config.yaml
n_layer: 13
d_model: 160
routed_scale: 4.56
balance_loss: 0.0027
balance_bias: true
norm_eps: 1e-05
qk_norm: false
lr: 0.00163
beta1: 0.9
weight_decay: 0.11
grad_clip: 2.0
warmup_steps: 459
schedule: "wsd"
seq_len: 1024
Below are experts of layer 3 (counted from 0) of a mixture-of-experts language model. Rows are named router (the router's row for the expert), gate (a neuron's input weights, with its number), up (a neuron's input weights, with its number) and show model dimensions 0-159. Each number is 50 + 12 x the weight over its row's rms, rounded and kept within 0 to 99.
Before each expert's rows: "mostly gets" lists some tokens that are sent to it at least half of the time; "gets" lists some tokens that make up at least twice as much of what it gets as of all text. This comes from a sample of Wikipedia text that the model never trained on. Tokens count by the router's weight.

# expert 19
mostly gets: " use", " world", " see", " under the", " government", " state"
gets: "\n\n", " and", "\n", "ation", " had", " un"
router:38 44 62 37 34 62 61 46 69 43 64 56 28 39 55 67 68 47 42 33 44 43 48 37 36 55 65 63 62 54 70 51 23 34 56 50 44 52 70 60 52 33 37 35 43 38 46 58 26 21 67 46 62 64 65 50 66 55 39 23 48 47 68 64 41 60 47 48 70 68 46 41 43 53 44 65 49 35 52 61 37 56 69 55 66 42 38 27 51 50 54 39 55 44 45 67 56 56 49 39 54 72 40 63 40 58 62 79 33 46 65 60 44 58 62 61 55 42 48 60 48 29 42 49 61 31 61 61 34 54 67 50 50 40 55 38 57 56 63 48 48 44 41 63 53 48 58 30 55 49 58 53 38 65 62 38 56 40 56 23
gate0:59 51 63 49 46 52 31 39 45 50 37 46 54 40 55 49 32 63 42 37 38 48 71 34 58 44 39 33 38 46 46 63 45 49 55 61 63 55 53 57 71 31 45 44 41 70 45 53 23 40 47 46 24 76 60 51 38 46 43 48 46 45 46 47 53 54 36 46 38 71 40 68 49 66 38 56 30 47 38 55 76 36 60 39 52 43 45 53 32 47 42 45 67 62 61 82 56 69 67 30 66 84 61 63 66 53 40 48 32 47 47 52 52 50 63 42 56 52 47 74 36 44 49 49 55 52 56 52 33 68 41 43 31 61 57 64 46 61 35 30 46 59 54 70 71 51 30 65 30 54 47 49 68 56 34 54 45 51 35 48
up0:55 66 55 49 26 55 50 63 41 64 56 28 52 41 59 60 57 64 36 70 80 54 65 46 50 49 53 50 56 33 34 46 54 60 62 36 62 47 50 48 44 59 50 42 50 44 50 62 60 57 59 32 76 34 51 40 72 41 49 32 57 53 61 56 71 47 61 58 49 64 49 46 53 56 65 40 36 45 42 39 59 35 45 53 52 50 45 46 36 50 42 37 29 32 63 37 48 49 20 73 52 38 63 57 38 52 61 44 26 47 44 46 36 53 36 40 66 59 50 40 45 25 47 37 42 62 31 70 49 61 66 09 59 68 50 58 70 54 46 49 58 47 34 55 48 47 55 48 60 26 47 35 67 69 48 34 69 50 63 47

# expert 42
mostly gets: "The", " film", " one of the", "- The", " This", " Film"
gets: "The", "2", "1", " film", " the", ","
router:32 35 62 32 41 64 62 45 72 56 49 51 67 35 67 75 42 39 53 44 48 74 34 42 38 54 50 54 67 47 70 64 49 43 42 43 61 66 44 58 68 53 42 50 42 38 36 30 39 43 56 66 61 46 61 72 74 40 42 57 65 33 53 59 49 49 70 60 75 65 39 48 39 59 37 55 55 40 68 54 26 51 63 57 59 52 57 47 69 28 56 42 61 27 49 56 56 46 49 50 54 58 33 55 33 40 58 54 36 38 55 57 53 67 87 44 36 41 48 67 48 52 46 63 72 46 58 54 45 54 58 55 32 52 37 37 53 45 46 63 46 48 44 63 24 48 52 37 57 70 52 56 40 61 73 36 49 39 57 55
gate0:45 58 40 49 59 53 46 67 77 30 60 55 50 57 61 50 54 61 50 65 66 59 60 49 38 54 63 38 57 58 52 49 54 49 32 29 60 60 60 66 66 25 29 64 66 53 35 32 42 47 61 55 48 38 52 46 53 47 42 66 62 34 40 50 48 79 61 49 60 52 52 40 43 50 74 37 61 71 48 68 37 56 60 51 64 37 62 46 36 22 42 51 63 38 61 55 38 69 30 60 43 53 43 63 55 50 53 37 56 55 52 56 59 69 70 41 50 41 46 39 17 35 22 73 44 32 63 63 49 53 63 53 64 47 50 44 48 44 46 48 36 28 55 58 32 45 46 30 46 48 37 52 39 27 45 58 30 58 38 54
up0:37 55 49 38 59 49 44 52 64 33 57 71 44 56 60 41 47 49 51 56 56 75 55 48 41 52 54 41 62 54 47 64 56 57 18 17 70 46 47 53 50 70 43 67 60 48 34 30 32 51 52 52 56 37 46 54 39 37 47 55 53 45 39 46 63 58 48 75 60 58 56 44 43 65 81 43 68 71 66 70 46 39 45 39 53 48 64 62 37 18 44 37 60 46 47 42 42 74 40 55 32 59 42 70 57 51 47 48 49 73 61 46 46 45 61 36 51 43 54 25 37 45 38 65 56 46 72 70 51 49 66 56 52 46 44 49 49 54 34 21 44 39 42 55 35 38 46 31 45 40 57 51 42 35 49 48 30 28 43 44

# expert 58
mostly gets: " off", " both", " they", " develop", " | U", "ually"
gets: "\n", "s", "ing", " to", "on", "ul"
router:45 49 61 34 35 74 54 44 70 25 42 52 45 38 63 58 52 33 51 46 34 71 37 32 54 53 48 46 47 71 55 43 42 29 65 33 43 63 65 59 59 57 43 61 42 50 51 56 15 45 65 61 55 52 50 78 59 46 47 43 64 46 55 69 45 51 64 64 59 54 38 42 46 30 39 75 54 57 46 52 41 62 46 59 48 53 40 54 74 56 66 53 57 43 49 50 44 49 57 34 53 52 43 62 25 45 74 63 57 40 54 68 65 47 72 49 25 42 30 49 42 47 40 60 62 34 58 63 38 64 49 64 47 42 37 42 60 38 54 71 43 57 19 64 57 40 69 41 66 57 60 44 40 40 62 50 43 54 63 45
gate0:52 31 53 62 42 52 68 41 47 60 81 44 64 29 69 57 50 44 46 48 61 62 62 45 43 54 48 51 54 58 25 33 56 32 34 39 57 48 59 47 33 34 61 76 41 54 48 49 44 61 43 52 61 33 52 47 31 52 47 21 50 66 42 52 51 48 52 41 48 60 52 46 54 41 44 54 29 62 38 38 43 33 52 60 81 59 38 64 53 77 65 33 37 38 23 63 60 40 33 40 59 43 53 67 48 47 51 69 51 47 66 62 42 65 42 51 38 33 53 41 45 40 44 66 39 38 45 61 44 59 85 47 43 52 67 42 37 53 42 56 68 36 71 69 37 53 59 65 64 58 60 52 55 64 46 49 45 46 37 46
up0:59 42 52 53 56 49 59 32 57 46 47 41 49 56 54 56 44 67 42 58 38 66 39 46 62 41 72 61 43 56 39 52 38 44 30 31 32 54 62 62 47 33 50 42 59 57 34 39 54 33 58 40 57 71 58 48 44 46 62 37 41 57 60 35 56 38 45 48 62 62 62 45 58 49 55 53 50 37 62 40 67 49 47 51 56 40 46 75 52 48 56 51 25 40 28 58 67 52 58 43 54 52 38 68 32 61 32 50 63 39 31 22 62 47 47 61 63 46 46 51 49 52 57 43 53 45 52 60 30 63 58 43 51 50 93 42 47 59 14 45 44 57 61 50 38 60 22 69 41 74 13 52 64 51 50 59 55 72 46 38

# expert 14
mostly gets: " qu", " early", " mar", " laun", " influ", " mid"
gets: "\n\n", "-", "–", "ian", "|", "'s"
router:43 47 71 48 51 71 56 35 56 48 48 51 26 41 69 80 65 34 65 40 51 59 50 46 46 60 58 52 68 62 59 84 44 48 46 32 52 60 37 58 55 54 40 47 61 42 29 32 47 45 53 50 65 49 46 74 35 35 52 38 38 57 50 52 30 69 70 59 60 45 29 36 34 55 53 56 57 33 67 67 30 51 52 49 44 48 45 53 69 37 43 37 66 33 50 48 63 33 53 55 56 58 37 55 40 35 69 62 50 31 59 63 66 77 85 49 44 41 52 42 56 41 47 61 65 54 57 51 41 68 49 62 33 48 42 41 36 33 51 58 34 50 41 53 44 70 47 49 55 49 53 55 37 64 61 41 47 41 63 60
gate0:21 40 38 43 38 50 58 57 56 49 44 63 66 55 60 44 63 60 76 50 58 50 57 44 51 39 60 50 42 45 43 50 46 57 53 56 48 28 51 61 72 51 47 47 73 49 24 56 48 63 61 49 58 61 49 48 47 36 72 53 49 47 68 58 58 51 41 72 33 51 38 45 59 44 63 63 48 40 35 33 42 66 56 56 39 54 62 45 46 17 43 54 59 36 24 62 52 46 28 79 48 49 41 61 48 53 53 59 41 55 41 42 37 41 85 61 38 52 58 49 49 37 62 22 52 49 50 43 50 76 48 63 53 46 33 62 42 72 42 43 61 50 31 46 52 55 45 45 61 51 48 55 55 37 25 58 17 50 41 23
up0:52 65 49 72 60 40 53 34 37 38 50 40 52 39 27 75 60 46 56 36 35 43 77 57 56 56 19 59 64 50 37 55 47 43 47 51 52 72 37 69 67 63 42 44 50 60 45 27 65 60 52 48 30 31 33 57 53 49 52 59 44 46 23 74 62 39 48 47 64 63 45 60 51 59 46 54 64 61 58 52 61 56 18 21 39 62 49 51 55 55 58 47 47 42 54 54 48 47 57 52 48 42 68 55 41 58 44 34 50 33 39 38 57 54 51 36 20 43 44 56 52 60 31 58 38 54 64 46 60 42 62 30 50 49 38 55 39 41 52 55 29 35 52 40 43 32 50 77 41 29 66 45 58 44 45 42 43 59 40 64

# expert 6
mostly gets: "978", " (A", "ies", " several", " she", " resp"
gets: " the", "s", "ic", "es", "le", "or"
router:46 36 65 54 37 65 64 55 66 39 55 47 47 30 78 55 44 45 34 43 23 76 35 32 49 61 56 40 49 62 53 61 53 30 44 57 62 54 49 50 58 49 41 49 47 54 39 54 39 41 69 62 64 59 60 66 46 40 22 50 56 48 32 57 28 45 70 49 52 47 28 48 50 66 22 63 65 51 49 51 41 63 68 35 52 45 48 54 70 52 73 62 42 56 39 56 46 43 55 37 68 44 30 56 28 30 70 67 60 25 51 62 49 48 60 43 35 41 40 64 67 36 38 60 51 28 68 51 38 62 60 67 40 56 43 49 62 37 57 52 43 66 37 69 44 51 64 52 63 53 43 56 41 62 54 49 50 48 67 47
gate0:35 64 38 53 60 52 31 46 71 33 47 67 56 42 42 47 61 54 48 47 22 45 57 46 37 38 60 35 36 67 42 50 37 59 58 40 45 35 52 48 59 53 55 44 39 47 46 45 35 61 36 64 51 39 53 51 51 53 57 57 48 49 64 47 43 41 75 40 49 38 34 38 70 40 38 45 71 54 50 55 44 47 62 46 53 57 47 67 73 52 69 66 48 41 64 47 48 21 35 50 25 41 17 56 37 31 24 37 61 45 65 59 67 47 61 48 48 52 59 45 65 25 38 52 40 40 59 46 39 63 59 71 69 52 57 49 69 50 32 51 44 31 15 49 47 64 59 59 67 58 42 58 48 47 55 57 42 40 57 76
up0:60 40 56 42 32 51 53 72 40 55 58 56 49 52 37 47 39 52 58 56 90 54 39 31 57 60 36 33 63 42 35 58 23 75 67 47 54 64 32 40 49 60 43 53 52 49 56 43 67 49 48 17 70 59 36 45 44 58 63 68 49 46 59 51 51 47 40 62 73 52 48 47 37 46 33 49 42 75 45 47 69 58 77 55 49 46 46 57 41 63 61 52 26 30 40 57 58 43 29 53 48 54 49 61 60 22 39 55 32 32 36 55 52 43 54 52 55 49 55 48 42 46 58 57 54 54 58 45 52 30 54 68 42 75 37 36 41 67 27 54 53 74 65 63 58 54 25 57 45 41 54 39 59 49 46 46 54 59 44 51

# expert 59
mostly gets: " then", " prom", " and", " inst", " per", " and a"
gets: " and", ",", "ac", "et", ", and", "b"
router:52 49 59 64 49 76 55 45 56 41 54 65 39 43 64 65 58 57 52 40 20 63 37 38 47 55 51 58 45 65 45 69 62 21 49 36 47 57 48 50 53 47 63 39 46 46 50 54 66 47 67 87 80 52 66 72 46 47 25 47 46 64 50 56 37 55 74 43 50 32 34 53 42 62 48 55 57 50 48 48 48 62 66 53 48 35 50 36 63 50 64 38 41 50 44 54 57 57 65 45 67 74 40 49 40 38 50 65 52 35 49 59 41 66 56 69 28 41 26 55 75 37 36 56 55 41 70 69 33 45 50 48 47 38 41 38 52 41 61 48 34 67 41 63 30 55 55 43 59 54 46 50 40 59 54 55 32 43 75 41
gate0:59 69 67 45 43 43 45 69 43 42 50 60 54 25 58 73 64 28 57 60 36 49 64 51 41 56 50 43 47 27 47 75 46 53 44 40 35 27 80 62 65 50 61 44 63 33 43 63 60 52 55 82 58 68 44 53 30 42 49 54 42 44 38 61 47 61 52 48 52 61 52 45 61 46 48 50 13 53 45 42 68 40 48 52 59 69 81 72 52 53 60 43 43 31 48 55 60 61 39 56 46 50 51 42 48 49 31 55 59 49 38 48 33 76 55 76 25 52 54 57 37 56 38 52 39 51 70 57 63 41 33 43 52 51 61 58 47 47 39 64 55 33 39 45 30 50 42 61 52 34 48 59 41 48 63 57 45 60 46 69
up0:61 40 36 55 39 57 53 49 30 56 44 59 59 40 72 45 54 70 58 74 60 43 57 35 87 60 39 55 58 43 45 59 53 33 36 62 50 52 44 55 43 67 59 66 55 60 43 48 56 73 45 63 56 58 58 33 42 30 33 40 34 45 32 48 75 37 46 67 53 50 53 37 25 54 60 40 52 43 54 59 44 37 54 24 42 56 57 57 26 50 57 58 65 38 66 67 58 47 31 54 31 55 53 29 46 73 70 46 68 53 53 39 58 58 60 55 56 67 63 39 37 52 46 64 58 67 46 47 52 43 41 29 30 56 50 40 44 27 57 60 42 47 35 51 41 36 64 44 51 67 59 26 39 67 48 41 57 46 55 53